{"n_experts": 128, "moe_layers": [1, 2, 3, 4, 5, 6, 7, 8, 9, 10, 11, 12], "init_std_router": 0.0206, "qk_norm": false, "grad_clip": 2.0, "seq_len": 1024, "train_tokens": 540800000, "steps": 8252, "dataset": "wikipedia_en"}
Below are experts of layer 2 (counted from 0) of a mixture-of-experts language model. Rows are named router (the router's row for the expert), up (a neuron's input weights, with its number) and show model dimensions 0-191. Each number is 128 + 24 x the weight over its row's rms, rounded and kept within 0 to 255.
After each expert's rows: a language model's description of what the expert responds to; "comes after" lists some tokens at least twice as common just before its tokens as in all text. This comes from a sample of Wikipedia text that the model never trained on. Tokens count by the router's weight.

# expert 44
router [144 102 107 122 146 144 103 141 180 110 108 135 129 115 142 153 110 106 185 135 114 104 121  93 160 152 142 139 126 156 165 102 134 123 155 171 116 155 143 100 137  89 102  90 131 171 122 118  84 152 131 124 134 140 142 111 133 123 139 131  83 119 153 161 115 100 123  97 117 172 105 127  80  49 124 147 145 127 133 151 104 147 146 143 138 138 126 120  93 134  89 112  77 133 157 120 156 126 141 154 139 127 160 143 151 113  98 108 128 118 128 140  96 114 125 125  97  97 112 111 141 103 152 117 130 174 128 105 122 112 138 115 100  94 119 134 122  97 129 120 100 113 158 125  76 159 146  86 145 131 118  88 194 138  98 130 139 114 104 131 141 124  93  92 135 122 142 112 128 106 171 161  89 150 126 124 128 133 128 167 108 106  97  93 122 173 103  97 126  98 157  96]
up0 [102 152 117 151 105 180 157 156 144 102 118 129 129 112 149 142 117 133 154 165 105 129 160 139 158 126  95 110 164 138 137 170 163 117 137 142 121 132 165 159  85 116 120  86 166 157 141  97  98 132 116 135 106 144 138 102 134 108 108 132 116 156 105 151 129 127 160 104  88 136 123 162 127  78 148 122 104 133 163 174  98 133 143 163 159 164  97 162 127 120 113 132 162 166 113 121 134 101 172 169 148 103 124 113 115 117 146 152 165 148 130 154 118 100 139 141  96 129 146 108 125 130 129 106 115 144 107  83 134  95 117 125 157  66 131 101 109 138 102 157 130 152 139 106 123 150 186 135 134 148 141  87 164 161 137 129 107 130 101 111 127 162  94 116 132  99 122 173 142 132 137  98  95 148 145 103  73 144 144 112 136 128 108  81 109 131  99 115 168 126 109 109]
up1 [125 123 107 124 120 167  96 133 108  90 151  75 161 145 148 213 147 140 147 122 121 128  83 157 128 145  97 147 115 142 113 126 112 124 127 160 127 111 127  91 121 139 161 122 140 135 130 127  85 114 124  94 129 132 120 109 147 135  91 116  78 181 174 148 138 106 142  83  91 118 126 148 145 127 129 110 132 127 129 122 139 112 104 153 135 164 151 120 124 127 131 150 173 109 142 125 123 103 113  85 171 163 175 162 142  94  95 118 102 116  97 139 111 141  99  75 146  96  41 153 129  92 125 103 113 147 144 117 130 110 121 133  75 119  82 108 109 131 146 122 100 144 120 128 124  94 119 133 143 126 144 141 138 112 117 128 127 123 122 145 128 129 116 179 176 157 124 140  77 109 140 116 131 124 110 136 142 150  98 147 120 123 120  97 138 137 121 142 109 138 167  88]
up2 [129 112 132 158 118 122  64 105  51  81  91 158  96  94 162  98  65 115 135 133 126 104 163 103 129 140 152 137 109 135 125 135 121 139 124 133 122 142 140 137 135 142 143 112 129 103 132 125 120 140 118 140 122 121 137 109 138 104 113 132 116 152 125 102 111 116 111  83  91  95 110 121  83 110 132 107 108 163 138 125  95 140 115 112 115  98 155 170 112 167 147 102 108  91 117 124 107 135 198 129 113 121 107  86 145 150 125 107 130 141 131 143 140 110  98 153 138 138 148  96 139 117 121 123 146 110 186 165 148 110  97 101 161 149 135 134 117 103 123 118 111  96 158 127 125 148 153 131 139  63 136 117 102  94 127 114 121 146 108 113 172 171 150 141 178 107  97 101 134 102 111 114  92 105 134 112 110 124 100 127 114 116  84 108 114 176 126 112 127  90 155 154]
First digits of years (16, 18, 193) after spaces or parentheses, plus single capital letters that end or begin names and abbreviations (B, U, R).
comes after: " ", " \"", " (", "201", "200", "199"

# expert 57
router [140 101 129 127 134 139 110 159 166 121 130 129 126 148 111 145 136 102 163 133  90 127 131  86 150 124 145 135 122 177 131 108 123 113 165 175 116 188 153 116 121  88 133  97 133 165 117  73 108 165 138 113 133 142 150 103 101 134 160 110 101 105 173 140 109 108 111 115 136 153 137 121 110  98  97 144 163 146 150 144  95 159 150 163 122 159 163 106  83 132  85 141 117 141 154 134 155 102 147 154 117 104 123 133 149  94 120  91 118 133 157 136  93 130 162 141 112  96 116 105 157 135 172 129 164 158 132 142 140 123 143 114  97  97 123 130 126  78 135  97  95 102 163 131  93 133 120  93 159 138 110 130 175 150  95 126 110  99 130 101 148 101 133 110 148 116 165 119 174 137 160 142  96 146 117 143 117 127 133 153 105 113 118 130 113 177 116  86 121  90 171 115]
up0 [130 143 128 145 154 112 115 125 115 131 165 145 127 132 200 158 129 113 153  89  82 131 138 145 135 136 125 176  88 144 105 140 150 106 119 131 140 128  93 150 112 106 119 113 120 175 133 148 103 120 153  94 147 123 119 115 114 154  97 133 153 144 138  81 148 172 130  87 181 138  76 145 150 117 129  97 172 102 121 165 123 147 131 121 151 120 106 133 123 135 117 109 110 110 105 151 162 114 122 133 133 151 130 143 170 116 104 138 152 123 133 137 150 131 162  70 146 134 141 132 199 164 159 156 132 149 117 116 111 127  97 105 101  76 111 180 107 140 110 113 116 118 115 138 105 161 146 101 150 138 165 126 173 168 113 157 108 101 109  98 137 127 152 131 139 129 131 100 133 111 161 123 143 108 135  83 150 109 100 148  91 111 113 100 121 150 106 124 190 125 107 128]
up1 [129 173 199 136 138  93 160 120 112 126  98 100 124 118  87 150  98 133 125 114 148 122 121 112 168 149  92 143 117 163 104  79 118  76 140 168  93 133  97 141 102 107 121 133 154 129 128 159 129 137 138  70 138 117 159 146 115 127 132 113 125 123 128 160 169 145 135 127 139 147  85 120 141  85 115 144 128 112  95 142 121 102 125 142 117  96 150 155 134  98 102 132 111 109 125 143 177 110 117 128 151 131 151 142 127 101 149 138 170 170 135 130 125 136 134  99 151 113 137 120 122 113 108 122 135 125  73 144 150 144 139 133 106 137 150 123 148 155 162 118 122 128 133 150 103 128 108  86 103 147 144  61 155 155 145 145 104 117 135 108 125 140 127 126 137 130 195 120 147 133 187 136 153 153 149 196 129 125 110 134 109 185 165  98  91 136 166 130 115 114 128 107]
up2 [120 133 113 144 125 159 124 158 119 101 132 140 123 116 155 121 160  96 162 137 118 106 138 106 131 128 113 142 104 148 152 103 160 115 107 186 117 139 139 107 159  57 116 103 106 140  61 143 138 152 153 111  97 127 170 133 107 165 142 118 115 137 132 120 113  81 101  99 102 141 129 133 132 129 117 124 132 139 154 115 103 127 168 124  91 174 128 171  94 120  88 144 104 125 172 130 100  87 131 142 152 154 164 139 127 151 119  88 120 155 104 148 132 118 119 151 136 103 136  98 170 148 172 120 129 147 158 105 103 157 121 128  95 133  95 136 155 130 113 114 107  86 101 174 100 145 115 112 142 114 129  92 142 156 114 132 131  75 117 114 153 132  68 109 165  89 147 127 114 131 155 164 149 137 134 109 105  95 124 142  81 132 106 130  94 128 113 122 134  95 124  87]
Bare space tokens in tables and lists, mostly before numbers after pipes or semicolons, plus spaces after non-Latin script text.
comes after: " |", "|", ";", ",", " March", " in"

# expert 20
router [134  86 120 138 130 129  96 159 202 140 141 130 139 135 127 151 129  93 183 115  93 126 134  88 160 127 135 148 135 161 134 112 116  96 174 161 116 153 163 102 112  93 105 100 140 165 113  90  87 179 116 114 144 159 151 109  94 129 164 104 125 150 173 121 114 103 120 119 126 134 146 125 132  91 118 140 160 133 141 139  85 155 143 150 145 159 142 151  91 106  98 134 108 132 155 119 163 119 137 138 134 121 125 154 173  87 119  92 129 146 144 141 103 128 148 132 109  90 106 127 134 137 182 146 135 146 134 153 144 109 146 120 109 110 127 145 127 100 125 129  91 109 167 136 100 146 127  80 145 162 129 117 165 155  89 129 121  91 146 119 142 131 108 103 136 122 181 114 133 129 155 142  92 150 111 149 117 109 152 144 107 111 115 138 139 179 125  91 128  62 122 118]
up0 [147 109 148 130 130 105 137  98 144  77 133 127 132 133 129 130 177  82 175 117 141 155 111 122  91 140 118 131 110 149 122 132 135 108 100 145 118 142 130 139 106  79 107  98 112 158  88  92 133 107 100 146 152 127 125 156 109 162 165  69 152 143 151 148 122 109  90 121 127 124 150 116 110 144 154 140 145 136 122 121  98 157 133 143  78 136 127 109 104 126  78 161 107 142 127 133 145  79 142 118  83 131 153  89 153 117 115 134 145 132 145  96 146 127 150 166 140 121 132 151 131 131 141 178 127 170 110 120 143 144 123 125 111 116 121 127  96  86 134 100  93 106 128 105 141 158 115  87 110 115 124 135 171 121 102 150  85  63 104 127 145 109 130 118 137  97 112 127  99 134 145 142  74 106 133 127 108 153 146 146 109 115 173 182 133 114 135 167  82 103 163  85]
up1 [151 113 136 110 133 137 134 146 139 113 106 136 101 158 117 109 164  82 157 112  94 129 157 119 154 112 147 112 167 129 152  99 147  90 161 103  87 138  97 114 166  85 107  92 114 136  61  79 120 153 127 107 136 161 142 123 111 173 143 121 115 108 125 152 125 145 119  67 150 148 115 119 107  83 116 153 118 135 128 160  98 122 129 117 113 114 144 134 121 118 104 155  85 121 153 137 157  72 124 115  93 148 151 116 142 131 115  90 144 136 160 117  94 113 137  98 122 109 127 152 121 127 133 110 148 158 100 126 115 139 114 165  91 130 147 110 141 109 117 132  73 109 108 133  93 142 132  73 117  99 128 157 161 165 108 179  96  76 117 131 153 119 109 129 138 103 149 115 160 153 147 149 119 131 125 176  97 135 122 148 127 141 118  99 117  88 143 121 171 122 137  97]
up2 [149 109 164  99 163 113  94 130 105 141 111 145 109 153  91 111 129 120 143  85  75 129 120 125 122  88 129 118 115 143 119 107  91 102 139 149 114 121 119 105  96 112 169 131  88 153 138 103  96 189  98  82  95 178 138 118 125 139 188 141 111  99 152 166 130 109 148  95 128 124 115 126 108 139 137 134 105 132 122 109  83 150 126 155 130 128 115 159 126 133 117 141 123 136 114 153 115  74 107 114  91 117 121 107 143  92 147 112 109 143 170 111 110 113 127 113  96 118 101 138 146 119 128 122 137 132  93 127 117 103  85 165  73 108  85 138 105 119 134  99  93  79 120  90 139 138 159 132  93 127 127 136 128 155  83 139 138  77 157 107 149 108 131 100 171 139 147 117 164 135 142 132 128 148 157 166 116 124  91 148 119 148 148 126 106 111  87 133 125 137 172 116]
The "-ship" ending in relationship, ridership and mothership, plus round two-digit numbers (10, 20, 30, 50) in scores, tables and percentages.
comes after: " ", "–", " (", "202", "ers", " $"

# expert 36
router [110 148 127 120 152 134 129 122 159 137 132 114 145  79 133 142 157  80 193 133 104 139 116  80 130 128 152 128 130 162 140 100 140 111 128 200 110 172 162  99 135 119  95  77 156 138 128 112  87 127 129 108 153 144 139 106  76 148 149  79 101 138 147 153 126  87 148  97 125 163 128 103 119  79 123 169 150 126 141 167 108 123 149 162 140 162 126 142  82 132  77 123 112 135 167 104 155  69 136 141 133 117 142 152 128 135 160 125 110 149 136 157 118 143 122 117 106 104 109 122 131 152 166 123 105 170 116 102 132 110 123 154  84 105 141 143 123 128 135 131 120 113 146 112  77  93 134 105 148 122 103 115 171 134  95 112 125 120 121 130 124 123 117 119 111 107 142 159 110 152 178 170 113 159 153 159 131 163 125 133  99 142 101 130 120 143 140 104 118 111 124 115]
up0 [131  99 139 114 143 149 124 135 150  99 145 137 169  85 124 109 139 106 146 135 111 187  89 108  98 178 164 121 132 128 129 118 112  82 124 164 123 196 121  92 155 128 153 125 105 127 128  88 117 148 124 104 123  78  91 145 168 132 105 127 114 141  80 135 141 134 135  89 130 119 136 128  93 117 121 145 156 117 122 158 136 145 133  97 165 141 128 164  73 110 110 169 112 126 154  77 113  93 129 129 126 102 195 137 127 102 104 161 127 113 118 134 111 124 113  95 148 132 133 154 114 131 136 139 105 152 153 122 122 119 124 133 154 145 118 161 142 130 108 157 140 128 136 151 127  82 106 103 164 122 104 126 122 167 133 112 132 131 121 131 132 134 115 135 119  84 152 114  68 122 134 195 122 141 114 143 125 167  75 118 133 145 136 136  96 123  88 105 133 122 162  76]
up1 [142 125 151 142 105 156 137 180 141 138 138 125  94 116 123  86 149 100 139 151 118 147 142 129 131 113 121 127 138 106 135 123  96 122 125 124 134 142 152 124 186 123 141 175 128 103  99  89 127 150 147 117 126 101 151 144  75 107 132 113 118 154  75 132 152 126 103  95 121  90 111 115 153 146 125 123 146 131 122  81  89 139 141 137 121 130 131 186  80 103 102 107 132 151 137 174 111 118  93 191 107  88 159 122 150 145 101 135 124 166 118 105  89 139  88 101 121 135 134 120 115  99 161 121 144 178 109 105 152 107 175 151 117 163 121 116 104  68 114 109 133 129 156 158 152 154 126 145 147 139 131 175 160 145 172  96 109 132 105 138 136 136 102 142  90 142 140 110 105 146 118 136 125 149 128 105 135 156  85 112 135 138 136 143  97 123 192 139  99 131 114 144]
up2 [118 154 107 134 147 116 160 115 173 131 230  76 148  94 118 186 126 138 143 101  98 115 144 134 130 177 128 103 168 155 122 154  93 123 128 134 135 149 135 116 116 111 141  49 121 121 153 127 126 134 156 126 112 102 104 135 101 130 137 135 127 172 136 145 115 129 167 100 165 152 108 177 144  83 147 121 137 111 141 141 158 133 135  99 130 149  67  83 120 159 118 143  77 130 114 121 155 150 118  89 109 160 146 137 125 103 127  93 127  97 117 131  92 115 136 107 165 122  94 151 106 105 122 126  99 135 118 143 102 148 141 110 118 124 110 108 109 164 183 124 108 145 115 116 104 115 125 114 152 116 116 117 144  91 124 128 113 118  95  93 142 103  86 102 151 111 129 114 121 145 124  97 136 160 105 140 125 133 121 104 123 129  96 135 152 121 136 104 127 116 148  97]
Pipes, line breaks, dashes and quotes in album infoboxes, chronologies and track tables, like the pipe after chronology or Label lines.
comes after: " |\n", "\n", "-", "\"", ")", ":"

# expert 47
router [125 101 138 143 150 121 111 167 137 112 158 116 131 143 113 147 129  76 164 122 116 128 135  73 157 140 133 150 128 162 141 123 142  90 146 152  77 184 165  98 110  84  97 119 132 168 111  75 109 156 115 119 136 131 151 107 101 136 148  91 120 117 142 146 119 101 121 121 132 151 133 121 122 108 118 132 152 138 142 137  81 153 151 153 144 158 142 136 115  98  78 163 135 122 130 127 175 104 145 146 134 103 154 135 153  99 145 100 124 131 124 143  73 135 133 150 106 101 107 121 142 136 181 136 143 158 128 125 131 142 119 131  77 104 157 141 119  62 131 104  62  99 147 121  85 153 136  88 118 132 140 106 155 157  86 151 129  97 109 101 147 134 131 105 129 129 164 132 135 154 158 116  95 143 140 134 139 131 132 132 103 140 116 131 114 170 102 101 137  75 159 112]
up0 [ 99 120 101 150 163 141 164 177 104 123 142 200 111 131 143 147 167 142 120 146 138 153 134 120 139 173 146  95 139 127 158 133 130 132 137 148 134  75 105 107 146 178  91 127 101 122  87  83 128 101 169 166 111 199 112 139 129 210 100 145 109 146 138 121 117 127 121 105 116 136  83 136  80 129 138 112 106 125 172 192 133 133 140 115  92 152 130 118 124 101 144 137  97 179 142 133 128  91 131 141 117 143 126 115 130 131 128 131 139  97  96 125 140 118 139 163 118 119 108 135 137 176 107 172 160 132 116 119 106 110 146 125 132 174 133 115 134  97 138 136 131 133 139 156  94  95 143 129 127 122 119 117 112 115 155 100 120 144  72 133 142 121 154 132 130 145 152 137 110 128 140 137 145 132  71 123 111 111 133 138 112 117 124  87 181 123 116 128 111 127 130 129]
up1 [116  83 150 147  93 144 113 128 106 168 106 125 112 112 128 115 151  55 136  97  96 148 111 136 118  87 118 132 116 159 145 104  92 127 116 144 100 105 118 117 136  93 148 164  84 189 136 121 122 169 130 151 118 123 147 118  92 123 114 106 174 113 116 137 130 122 127 150 157  99 134 196 145 108 141 112 115 112 130 137 126 135 159 133 133 137 111 129 137  95 120 176 152 110 136 126 150  88 120 133 108 133 142 168  89 122 128  80 145 122 103 137 123 117 130 151  66 115 112 181 124 106 127 150 136 136 116 148  90 168 125 182 137 153 143  98 115 108  90  96 103 112  90 137 121 146 122  88 132  87 156 113 134 160 115 111 134 113 102 108 171 143 144 103 134 142 133 145 153 141 150 128 115 151 111 131 129 158 135 120 118 146 181 137 135  94 125 180 155 107 120  89]
up2 [193 147  77 135 134 113 115 147 145 117 159 145 153 108 126 184 128 106 176 112 134 121  60  99 161 135  82 148 115 104 122  97 106 103 162 142 141 121 138 116 128 121 141  98 178 117 122 133  86 120  99 122 179 118 142 140 118 137 122  94 118 134 140 144  96  70 113 137 132 114  66 169 156 111 153 127 152 155 121 153 124 114 124 110 137 103  87 125 137 113 118 100 115 152 183  92 157 115  92 105 162 123 136 109 135 105 124 118 130 124 124 111 124 124 144  97 144 140 146  73 111 145 118 104 140  82 145 119 103 131 139 142  91 129 144 166 110 158 157 125 134 142 103 130 122 156 118  89 159 140 121  89 166 137 125 156 151 105 151 102 100 124 165 137 135 122 123  99 108 127 152 116 117  92 119 136 149 123 119 152  93 160 160 115 116 119 144 117 107 118  91  92]
Closing parentheses and brackets, often after numbers in tables, as in Hard (5–4), Chávez (D), [data missing], and table pipes.
comes after: "2", "1", "0", "3", "4", "6"

# expert 37
router [125  91 128 117 143 114  95 171 176 144 123 126 130 113  97 142 130  94 170 104 105 140 117  72 141 149 122 161 135 180 134 113 128 111 149 157  83 151 174 118 113 104 123  95 138 168 118  84 105 178 125 122 130 162 166  94 112 140 158 117 105 112 143 133 139 105 111 103 120 148 146 112 130  89 122 142 141 128 134 154  95 125 140 149 149 142 125 127  95 121  73 151 105 156 160 113 162 111 129 158 118 117 108 149 157  94 135  96 130 142 144 114 106 132 137 139 104 100 121 107 161 133 166 133 158 162 119 139 132 124 132 119  94 105 124 148 130 102 147 129 103 128 175 129  94 158 107  89 147 163 125 123 172 161  88 137 107  98 149 127 167 101 104  98 143 118 179 112 162 126 159 135  75 121 121 145 142 145 128 153  95 115 102 139 147 173 123 107 117  89 145 106]
up0 [110 123 139 129 110 129 133 149 139 122  86 124 125 111 153 108 130  91 162  88 138  99  88 111  76 137 108 123 121 143 144  92 129  82 164 169 105 144 159 109 144  89 136  91 137 113  97 114 100 153 121 125 123 100 136 125 116 108 136  82 107  98 115 126 112 133 112 138 108 134 101  99 159  67 161 164 155 136 117 133 109 120 117 128 109 162 113 128  86 109  97 151  94 123 167 138 139  82 161 165 137 118 120 138 145 133 150 134 153 151 163 118  99 146 149 136 119 102 152 120 163 128 152 101 100 139 145 111 141 136  94 128  94 120 130 116 169 170 139 172  82 132 154 178  76 147 140 117 125 122 141 123 157 172 115 116 127 119  86 110 134 140  81 128 103 126 208 109 124 115 149 144 134 170 157 145 119 120 140 140  90 129 139 119 130 140 109  91 110 128 145 104]
up1 [134  96 167 122 168 127 137 157 121 106 148 154 136 143 122 109 131 112 141 125 130 150 157 109 101 145 117 170 114 133 106 132  92 148 110 112 127 113 141 134  89 117 135 133 108 148 146 118 137 111 122 135 159 124 181 134  87 126 103  57 151 139 106 176 106 128  98 147 142 157 128 164 156 168 127 185 139 117 130 142 109  90 100 203 119 141 104 104 112  98  94 138 120 108 102 117 157 107 130 118 122 145 114 104 112 128 151 134 140 139 122 110 159 133 145 111 121  92 126 120 131 185 166 175 137 101 123 157 132 155 107 105 110 159 186 149 157 103 142 110 156 136 103 107 141 137 110 102 104 137 131 177 152 156 128 111 108 156 128 134 171  94 135 103 150 135 161 138 159 166 126 122 117 127 152 186 136 184 160 118 155 133 167 155 132 105 125 123 129 136 124 124]
up2 [132 121 153 144 136 151 106 171  98 116 127 108 131 124 114 136 158 119 157  97 141 126 139 122  94 139 123 123 117 114 136  81  67 133 115 132 152 127 141 126 118 118 185  74 102 130 118 117 113  80 114  81 119 153 146 144 137 118 145 141  99 120  97  79  78 110  86 129 109 162 126 147 147 110 156 171 122 143 118  80 144 108 120 115 134 129 136  91 111 119 113 127 132 147 159 125  98 131 127 120 139 103 144 104 117 126  83 127 169 104  95 119 143 117 144 141  90 141 144 125 115 187 154 156 141 128 121  78 111 151  95 110 105 169 137 151 111 147 138 180 109 128 139 119  90 103 133 122 151 139 152  90 134 121 124 104 128 113 100 136  98 126 137 119 126 165 159 140 144 139 142 106 121 139 129 146 132 159  97 191  81 153 129 145 105  89 153  81 105 119  80  86]
Capital letters starting words or initials (A, B, G), the piece au in German names (Kaufmann, Taubert), and numbers like 10, 190.
comes after: " ", "-", ".", ",", ":", " of"

# expert 56
router [119  86 111 133 133 106 113 153 171 139 132 118 114 115 119 114 132  90 191 148 107 154 138  75 150 121 156 157 131 182 143 109 124 103 180 162 103 171 162 121 131  91 139  99 113 168  98  77  98 193 150 107 159 171 141 126 127 124 153 112 113 123 155 117 119 127 115 118 107 164 126 129 130  95 110 141 128 119 145 152 113 163 164 138 142 150 159 131  96 125  96 134 116 138 151 112 163 103 114 143 109 118 114 155 200 119 128 109 120 125 141 135 117 110 143 143 114  92 108 141 139 138 172 120 146 140 113 136 143 116 118 138  76  97 138 123 112  84 118 146  80 125 141 142  86 143 125 114 119 121 112 124 179 162 122 140 116 101 142 111 160 145  94 117 136 106 159 134 159 116 191 143  83 131 105 110 121 140 115 143 123 133 107  97 138 152 136 121 136 127 149  92]
up0 [129  80 136 129 142 100 127 159 122 125 104 139 134 135 129  97 112  97 150 126 126 122 133 129 111 132 127 106 111 123 164  82 131 130 126 131 125 164 158 140 142 107 128  90  87 121  97 118 128 179 111  90 125 136 139 168 155 110 194 136  79 113 107 117 121 135  89 159 117 139 108 126 141 114 143 145 138  98  94  83 133 144 144 137 131 106 118 130 110 129 143 105 151  32 128 131 104 108 102 122 117 100 112 166 148 123 106 101 129 151 218  72 122  86 108 147 123 120 127 159 126 127 101 108 158 118 137 124 126 122 119 175 115 104 139 131 140  86 118 141 117  99 146 167 131 114 127 137 114 135 174 128 132 126 148 142 132 119 140 113 150 153 132 137 106 167 124  90 131 152 151 141  81 125 149 121 141 152  61 135 114  89 169 109 146 105 114 114 115 129 141  95]
up1 [148 106 152 117 136 141 113 141 129 122 115 136 141  96 123 187 132 101 167  66 122 169 128  77  94 127  92 120 127 147 147 133 107 108 109 100 178 169  94 118 161 119 124 124 130 151 101 101 110 148  72 140 133  91 128 125  85 136 134 156 116 120 125 183 116 106 158 135 135  80  94 137 143 162 127 148 129 100 142 138  87 125 124 125 107  95 120 140 116 134 106 106 109 120 121 101 110 108 123 148 103 102 147 108  98 136 137 124  99 140 135 134 116 137 136 141 147 160 130 131 119 131 148 163 148 196 105 141 127 112 121 136 118 140 122 107 137 147 147  89 128 127 122 158 116 124 149  95 142 138 149 113 144 164  90 133  66 136  90 131 152 120 154  98 165  82 118 132 147 173 165 135 130 139 130 151 130 114 119 104 152 140 131 142 137 137  95 100 153  42 100 154]
up2 [129 120 145 109  94 134 146 159 120 133 107 126 150 133 113 139 135 117 130 134 112 160 159 125 130 122 159 161  83 197 109 114 117 113 122 112 144 163 125 123 133 129 122 146 106 145 134 110 138 167 103 117 132 163  85 161 141 109  75  90 130 116 123 119 101 127 126 150 138 133  76 164 120 150 105 123  95  96 162 145 142 154 140 121 146 118 182 122 131  99  96 130 133 110 115  88 148 137 162 151 146 139 100 147 132 129 142 148 130 104 140 134 116 145 147 163 146 107 120 136 104 150 144 180 142 142 135 121 134 151 117 131  47 173  91  92 143  98 128 142 126 112 161 152 130 177 135 123 106 119 144 147 158 178 108 126  93 140 139 124 111 114 134 130 191 150 169 142 204 104 168 137 119  99 159 115 107 115 121 141 118 104 131  78 106 118 105 114 132 150 152 130]
Sentence-initial The, This or An, mostly right after headings or paragraph breaks, plus lowercase the and possessive 's.
comes after: ".", ".\n\n", "==\n", " of", " \"", "\n\n"

# expert 14
router [142 100 109 146 135 134 113 157 177 130 128 136 120 128 100 147 127  87 167 129  98 135 140  97 151 111 127 144 122 166 150 100 120 106 152 158 107 182 149 120 128  96 121  95 142 178 111  85  89 168 114 105 142 169 154  88 106 126 165 113 107  97 169 125 116 101  97 114 123 133 125 115 113  87 120 147 161 138 146 152 103 158 160 152 127 157 146 128  98 119  92 149 103 130 158 125 170 111 144 156 135 103 107 145 165  76 124 101 121 144 156 135 104 122 153 140 101  97 107 117 136 143 153 136 148 163 129 135 128 125 149 126  85  88 122 127 102  81 141 106  93 100 153 137  92 143 104  98 139 146 123 121 153 161  90 134  93 103 147 110 152 106 114  98 148 113 159 120 153 157 162 155  93 140 118 145 129 123 147 150 105 132 115 131 141 178 123 100 116  78 144 111]
up0 [112 121 155 120 149 145 126 178 161 123 105 105 126 141 125 153 103  62 119 139 141 132 121  68 162 130 138 153 112 140 131 118 129  64 126 145 153 150 167  97 138  64 104 107 142 137 113 109 130 105 139 160 110 144 143 120 128 138 129 113 132 145 151 159 127 142 144 123 104 159 129 152 109 127 113 103 106 119 123 150 129 125 177 170 108 113 162 148 101 112  51 144 140 121 140 153 133 107 168 158 148 118  71 122 129 134 134 106 110 154 138 123 128  83 157 109 120 126 137 115 187 155 152 138 134 148 142 127 166 131  80 140 101 130 178  90 119 116 103 142 111 110 166 171 103 109 127 103  93 152  73 144 147 141 120 118 103 105 141 123 122 155 131 112 117 101 182  98 150 136 140 143 102 130 131 175 127  95 155 143 140 118 105 117 113 125 139 153 109 137 120 140]
up1 [102 114 119 139  98 142 102 136 172 117 125  91 146 121 121 145 133 104 163 139 102  94  97  90 146 127 119 128 121 180 145 110 129  99 176 158 125  91 130 129 156  43 130 119 100 149 110 127 145 134  97  74 152 157 150 130 115 156 167  84 137 142 151 142  99 121 121 118 101 140  93 120  91 131 106 110 162 116 137 114 110 102 128 149 122 161 133 120  83 151  99 134 120 129 142 110 134  68 145 142 115 140  95 106 174 146 137 115 147 127 138 131  88 139 151 147 143 103  92  97 201 149 151 147 114 130 102 102 121 135  79 147 106 132 101 134 110 125 162 119  98 120 149 127 137 133 126  87 122  95 147 145 150 151  77 146 107  77 127 111 118 152 144  77 157 131 163 129 137 141 157 157 120 135 151 145 147 125 142 145 101 104 130 136 113 130 132 136 132 120 136  97]
up2 [145 134 125 151 107 137 128 139 139 104  90 102 119 119 131 141 116  89 152 129 134 136 117  77 151 124  89 150 112 132 114 140 121 114 166 159 136 140 148 117 156  72 120 116 119 162 112 126  92 120 121 105 130 150 134 126  80 140 162  92  78 132 132 124 101 101  91 124 128 136 104 140  85 139 136 139 142 122 143 156  92 150 146 126 108 106 133 101 138 113 114 125 105 149 145 144 156 111 126 133 126 115 143 145 139 122 106  90 163 139  84 132 111 114 149 183 152 108 129 140 149 142 129 140 101 163 168 137  65 128 129 135 103 143 105 110 110 134 140 118 110  83 125 139 141 151 122  77 112 143 122 106 175 146  72 142  75  82 105 106  94 156  96  94 175  97 137 177 129 139 153 107  99 136  76 157 135 135 108 144 116 187 152 104 126 107 104 143 153 120 153 104]
Lowercase single letters and short pieces starting or inside words (c, d, m, ar, ra), plus commas and spaces before years in biographical prose.
comes after: " |", " the", " a", "|", " his", "'s"